Weights of a small mixture-of-experts language model, trained from scratch on English Wikipedia: 32 experts in each of 12 layers, a shared expert of 128 neurons.
Below are experts of layer 9 (counted from 0) of a mixture-of-experts language model. Rows are named router (the router's row for the expert), up (a neuron's input weights, with its number) and show model dimensions 192-255. Each number is 500 + 40 x the weight over its row's rms, rounded and kept within 0 to 999. Numbers have three digits each.
After each expert's rows: "gets" lists some tokens that make up at least twice as much of what it gets as of all text. This comes from a sample of Wikipedia text that the model never trained on. Tokens count by the router's weight.

# expert 31
router:526493537510516431534511519482446531479451544473532510591463480498532508488498528501475458442558510468493547445492433511475489548463449482531523484508495445458481518543484506463511484522495519
up0:493522474506467443519530573497536504419498495501476529456413525380549464427451493492502521490550533467493519519501501506482489554569450492554524528573545472504463485521480535484571490446461471
up1:463482481538517480514455536470491472476464566532523462480444506522524540450479548522452523493492552456512556461513521470522578563489590545487506509471556502467539537484516526540367435482458460
up2:509497495520505523577475506526565492542401523644505500470519528508501556497524507497492488491517563532500499498542464550537435485500517491479565484502482488505471472493488559591496468477468505
gets: "s", "e", "er", " film", "ing", "ist"

# expert 20
router:439476526551531492486500463456482459482507554464483470494462438514506498497522524505480464453644505513430551525459560513512441586449525502491507551457561462481463537485427461570488553481477510
up0:512470478512523476475452487505558548493524442489574440485441543478433492483548525527493460480482546419560504402455522541482503473501531560490522456569544501472535499510402502478546518435544463
up1:501399519538504495507500494553487491502518482454439526531526504522505413508520506511479557496461478545497544527481477443423476578468551441437496528490486526490498540538480461545463515551482477
up2:547480494494465524516466504493550480488545555493485495508441481531478499558541459510511369425494576471429480548461569422505546463455460484516461493482526460494406503514431512527496557547476566
gets: "s", " University", " years", "ers", "ed", " season"

# expert 30
router:436480517559517532505533547538521528516472511492489480491491448492487486481544486465512529496451488431505479496426617453524485535564481522440492523554464484545482485555555470472478524496479502
up0:495531542519469548597572458442598496518500488480510468526433576522453532528524503453485576425426488575462436492480473603525490508487529559479460523522490486441489534540532525468462504532535517
up1:458573528495531493410577502508464499478496445440539480501507537522455545538551531463509562445528549504570488557440499460437515520493517469473471454544453499494514467513493541508451521530530492
up2:487490437534495497477532539507457517498501515522464484520460441449565537517491527480518496494477517480475463525497548476522547529464479527489542481565490526493497508462628452536506474527488518
gets: " a", " was", " is", " he", " were", " be"

# expert 9
router:450515487501479437525505476483523528502460519470480526508548452485529460563471521417484539518541527469550514498464570532476497490516486476500483540523517458594504525544461524450504524505543460
up0:493467518541491445510507481505465514470470505475440528453515429535518511536500472508489604539494507491519585561456471471534497468537500507479459469557474495533460494489485472532507485514548614
up1:463500450479489541563501453578551492533566537502541458520489523405526453529441468514448570534586523413503504533471499488491508490499481502478527470553551489565472530490528489529549511434533504
up2:450539476551507487463555498503538488517530485517555480531524451498415524550491573501536536466436502501413533450555504533509517539527461522492498498540529494503538514503503485455460581463540542
gets: " S", "S", " A", " W", " B", " C"

# expert 0
router:462552543590535507552526453505513494507495537608470529526506456482543495553497535437412485451557463434559498533480492498513533450466480500463545544440500482544464503508473426442477531448543597
up0:518468428543450520451497480515477477501497489498594440529502496459460467531530588461536407429551436471452493453410502496534525487439500549517502491471534461535486553497485489430546536517425476
up1:573550448466471519505524449456526476546554547475483607504554544494527513514518463435469504558491486483505397529510423458462512447503491510513537471532473468523543518556409454539483503488584485
up2:473493572499547478474473547466421563472556533505478489523556498464542471611509480479466536494548476564503477489465540529513476486547522454522575458499462630579443561500474468541527535470493498
gets: ")", "0", "5", "4", "7", "8"

# expert 7
router:479464556493451520535557463524507498465427522525495497525530440423539560512460500442434384445513457487475454489431486505469512502470498490579556539471471513571486429459478453557538514468530516
up0:520519515526475491531551548434453526496446522506485470467457447518481545463431531506539501478444461521523557474575499525559580512452496530528442465479510552469606629513485477528537529514532476
up1:531484507536438445565546499500479507502485524487475483536498448558453547495544515495541507513497571507522545536458534471460465491538468532563454562496518483556455495529547439433561465524476541
up2:499538551482489504529552534465485526536531490537434554474499510431536574533503495517529583488478584597499527546520488514502545485495538397469592469516533462484519526508519426539467401523449484
gets: "\n", ")", "ed", " =", ":", "=="

# expert 8
router:568469541504548430516483479477473449437512539470454515546477548481480367613494541422491553567464489474403552514493532528463523527494532591493541538537523446433463451572457498518501522475450465
up0:535483498513547507499494577520470517501493461592515511533472500526514508585484580553453506520453554447533494510502538496540563506425530602486477548459541554534506529548496508517532502561505458
up1:486399482426538429454488553474521516470526438453451573482479481562537401535430522542461491494554500500576507473515523487472455452535515464492457503437556528508538502509497522518485460503584584
up2:392482413560450506569541530483494542472500486492544499487525567508465490512485482425446489571484488459507464468563529476529523502581515533455527549458505509492498544522542549523463466591436467
gets: "1", "2", "9", "0", "3", "8"

# expert 24
router:481456541565592510526488518499529513466453526440476531439515493495511481487518499490521524466459485483470508525472549530481398491487540520480563543492448472496490557531424498525513600505520517
up0:544443451529506504522464461482471434507475425512578497505569477546539462566516499487529467475454540463576591503511468490438410518465469438477456494479516492506501563554497542420401593528473519
up1:511521518504557526481440523572584486541458516529565551483488402561505565503513514521524463510498551450460514463551490514537492536491481513540563526489502554452479492539555475494487501483591509
up2:464473498434556465508486516567507542529481519517468515482516501488484501573601441509564536540460582481453454560550554520501494461492450516494513524525541494556503539432478496540513516512513452
gets: "ed", "ing", "s", " that", "able", "d"

# expert 26
router:473422520516478499535578566427579461522534505482471422503499470511514416565514469411472543511461572495500452472524481513445478568460449546487533517507537475528528514510480449609482523485505469
up0:451536599542491534495506518400550472559527542528446491515504521376571412508543568468517497461494477530534455404522479514516533502568508552514484534453438516499459512488564483438478469511504477
up1:449486436473578458515582471473466461522448457565534467562477459492488435474484466445482558444500482528443469552491512443516493488545529465515532538463537541519504527477544521516530489518479423
up2:512497483482428485495597508465560507515524518463513514486496580507460451517499566470518521503487489509518552533439552429480473493573516494485485475447529436573518498491432547549448602452533548
gets: " ", "\n", "–", " —", " –", " c"

# expert 14
router:591547527559514480548562442474514525500487509494490467425454435507486524509542456535487529488578516443476493474528579417471490478542450494476553540500410449415572527495504490492469503464505525
up0:545428463473557469476437576490526488500512446562580524415498544485534474515521516474495465499519469522479498538498404471508427571524432450518508502502552432533499524515540491546499480457497474
up1:469489533514436524484496488457490512577459483518492443507512517498508417530517420507542486489489399473488550534527523428529465520444504514504480483534509454485526602479493516508486541562611485
up2:485567513505506499495572509491509484444504470462474494435459543565521526553499453488480455504435484409498561460570535459463479504555485514550548461549468518481459543502458503501454505505522500
gets: " to", " and", " not", " would", " can", " or"

# expert 16
router:437476477486529506502522553441541479450448501526501458496479521494503474512630534516486519492542546531479475511546521475503502528526463536492469560486505478448506471479501490622504464458524515
up0:417526559458473458542524497524490417513436409522554497480424511467520462482488514528476432462489468493515507463457485471486544535403487578536509464485483534468501548484465579549558444491490550
up1:447499522500537446538557518473400530468540508533497477454454486571535460539494580477481441506518473463435554488512511521511525462530527555533545536560510453528514551533529436507497509551461460
up2:508427468527504492527550501474518463508435514508470502481477487490472445485548522492509483466441515427493440566557480490554498498550501450439495514499506511494502465476562453532477530533576539
gets: "s", " and", ",", " the", " his", " an"

# expert 6
router:489516494539543487469497450502516535546505494524503543449442422468480513540511589508446541440475558470531475554430554522417513462490443548586502489511558525506551517556468488525514503498546498
up0:470489550479470501502498454552487458514494543440503498486461458566520517527566478502466545458564454544527524494624539477472547519444599484463541496498540470525504497494526444543502517544506551
up1:586528450438485455521477564417470538455500554474505439562457472488492518573589506577471497479484568521567514442525545487538471555438462513527498521489481543506561577545506500595480439485440497
up2:442496436514444534464491495482477441468435500476545512542451518425519412489532459531484475470516455475488451545482516478428473496461519563477553469482520488550490547481506455512593504504513529
gets: " |", "|", "0", "5", "4", "3"

# expert 10
router:559500476470535437517543445421425549521431501486509493488475548502504568564544486483480476476527530489498555472466520445508443447539491488475472516546565480448575552520479495500488497491481460
up0:484497506530449503545490566504493426547476515522524495414557482478467509477439490591494414460511508474489516423530418466493495618476555427530527538518530496487497513489519507468515472512436491
up1:558526473476474521499508489477479509602569583495476456523502506484542393528445555450438523531523495541489542430475475486516434554591426480512510522511504509504481478573506489473499477488540517
up2:534450512513497517539524492517485386519491565616493488379549486420501492506531530538580514513496493528524483531562499511515465449441567518481497566511474481541470502452436485520499532485605502
gets: " (", "-", " \"", " ", "\n", " in"

# expert 3
router:486456473496484505575503493555542550571486456498467552500470494456558514512456523501505490496537540477566569523434521597460445589484433580517544513438460465539510519543447480490459451503508499
up0:615513491521453481507499541465484481470552465436574528519563476489510529438509555487454470476513555471466455526465545491546463604457565449482503466448452495606482525524554491603538470487521478
up1:499556497580496555541526493488548553519537465432515484495420457488506468565510461521447465524506519535441492479458538463439493531466541558496508424542528520552550495497501521517522473451474569
up2:468484482476461486486516503539573467428583455530547505427532444454509525507486517468472466518558513566540534472479544460521456496472576498474472494500538479502534480511436481451507453569548519
gets: " the", "|", "-", " |", " The", "=="

# expert 4
router:487477501550558490498489523508650486492442546506503476552468501480491478508493478434471399462468519470476473491488535398500509568563519563432484487565545493553531541535559498516499450529521547
up0:525495470503504446439509456551474535495505560564502537485479519505531480552522556497520482457516498543512509460410453431541544480543439484556526547482487530530560491541520376533539502478473435
up1:463502548482563505572494466497499457446538525502482571464506463469512497468482485469463523501530446486455472492501544518470521484452511466566544502433493520507531507444518494449489423511456500
up2:480589452503525424490530509469522516512528498549508477508536460455491475501543509540506510424538489506589530534514551513445524467462485510466548577493524561394519510472507546518506498534500512
gets: "\n", " first", " second", " two", " final", " three"

# expert 23
router:552510539505534485504504478560388562470504566423484456516445593482499495621528514504466440500515489464500507514455507482421421469504464477505529505524485497526497542551510482527485499516473495
up0:542539488468483530496497501513505512482525585489469522487473446442590475550536497585478487578497604462459419532454457522579482465515464503495525494525495544538500520456522457479566510562453532
up1:510480486494479502505485609518513520485537493535482599514421527452550533568508554539513495502499531464467536460471473439469493492475493532509546525485491499593501533516500459611501551444488565
up2:539447494494514536544475509569494544533515552523517531469466493483525521457432446544445490468407564504526507558468458499546510547475485570483516525588512525489480465443482507517526490604597582
gets: " ", " \"", "-", " re", " pre", " ("

# expert 22
router:515471524495511466573540537548474555484480499502502467498549551435511499556541524496457521506501499426484455454483509451504496461534522520493564485491506464469450570475480418536459505526553535
up0:487462474478506488411440505518578472511507525415512538500427525476443483490530462508497496504500503543487575460474488512436547516453559568483489525501462550526489460492450484475433460500474487
up1:520487477485521455532540495550419505474547455471384448433478504473500517495528482490562495505491519531437503468493516514545453464468496495519595480554539456539557616556531463515435517509551535
up2:469522508523441478575510532540486506439524544533442541556497549457558483459527504484484537533489490411504561513462483526551432509548517505497506541510508462468470467525471528467496554476504500
gets: "0", "'", "9", " the", "g", "–"

# expert 13
router:489453454493555491456509535470465442516507519504496497500461464500524455539569530410477490484489555427497486530522540485415502470531488438494537526494470476516553467470506444540476497459453482
up0:555446412487591500575509538590449455442491416499476494494486498590543558539578486522477532575497515494475542480531492494529546456494445514489491545538494528535530489479462537432478567531539471
up1:481484494503538467506496445495552496463471524434487536502514549536568458565572458447495457478562477511553491556494492514512493478479500530497451479498473522527517532514485495459510484524526421
up2:422408530538551461526502552492522531552531459517472498539534465499463510499479490493449535516559603531466530492442503508475465438493523454493550521474478468468529532526436421521508541540530504
gets: ",", ":", "),", "-", " –", " and"

# expert 17
router:488522484549575492494544469510515448504492512508480498523398503458479522660548497479464486437446549467416473490449431560515480509558475475526559553352507476442542542546416502483519543511512546
up0:464541467549535481451559496512439445474503452518483518538474411516539524482557504481511539446483457587484469481441499518513414579515510482470484562521524490520591503553544537457489460459501511
up1:506565520519499506477502459541446542492498569532472543524510472434494499457533456474548525493465443523511489442506531530485573483471465470504485464531480447565571580511526423512472548392513500
up2:508451532470558502466559531444531502431473544454505459447512480476457468587535497476543446446526505469478411483487517453563493478557394515508507498443510485510460568549480546540508454543519539
gets: " |", ".", "\n", ";", ":", "=="

# expert 28
router:508474574477551486498513479525478516499491586531508463496465484464500524621487547491506551550474524493508521490458482511436516452502465511466480513533501504538479490511503466538465503497521345
up0:506597511445557495539564538463525454500450467512501529520495535482443498479577458523466515526477543505579486520493473467510428512586482521477562507489456574508509503466533538490525490543498499
up1:504534519571553478511532535532517547468540550496457518520532500455449477473466505531482447502490535522458541422502452531493454465547503526427541575512509497560442526466510502515439537520489455
up2:524536522439501512490551512488532557513460481534543466484475521402436591530509466526461532506482573556494598474465408547519508541492517539510481475536564445552469491451474484501469388526542525
gets: " ", " (", "–", "/", "(", "^{"

# expert 18
router:531464524544533461559493518482496471515466465505501493491503490475525481494536501428544474427475508526474499532533501542468431599512472484483511506421522457493566506540450516486492542538474407
up0:447594491499489518486533517493515469504481539511464534443576526476530566487478496387504513508457524464488481540523499535492457471541574498477518456503468527533448535503570493537458472536563461
up1:471542547447535475521481374470516489480496497505488506476493485457577542507569576520502475492563503466435460459514491554413555510467454502538392488481512509534480429498526492464526555543514567
up2:526460580551556528488478441447492428424490470473413526528444496540541489447457480507484489558457478536461511564491585483537480554536491494499457512508599529524564537479459538442481455530463434
gets: " of", " in", " for", " on", " with", " by"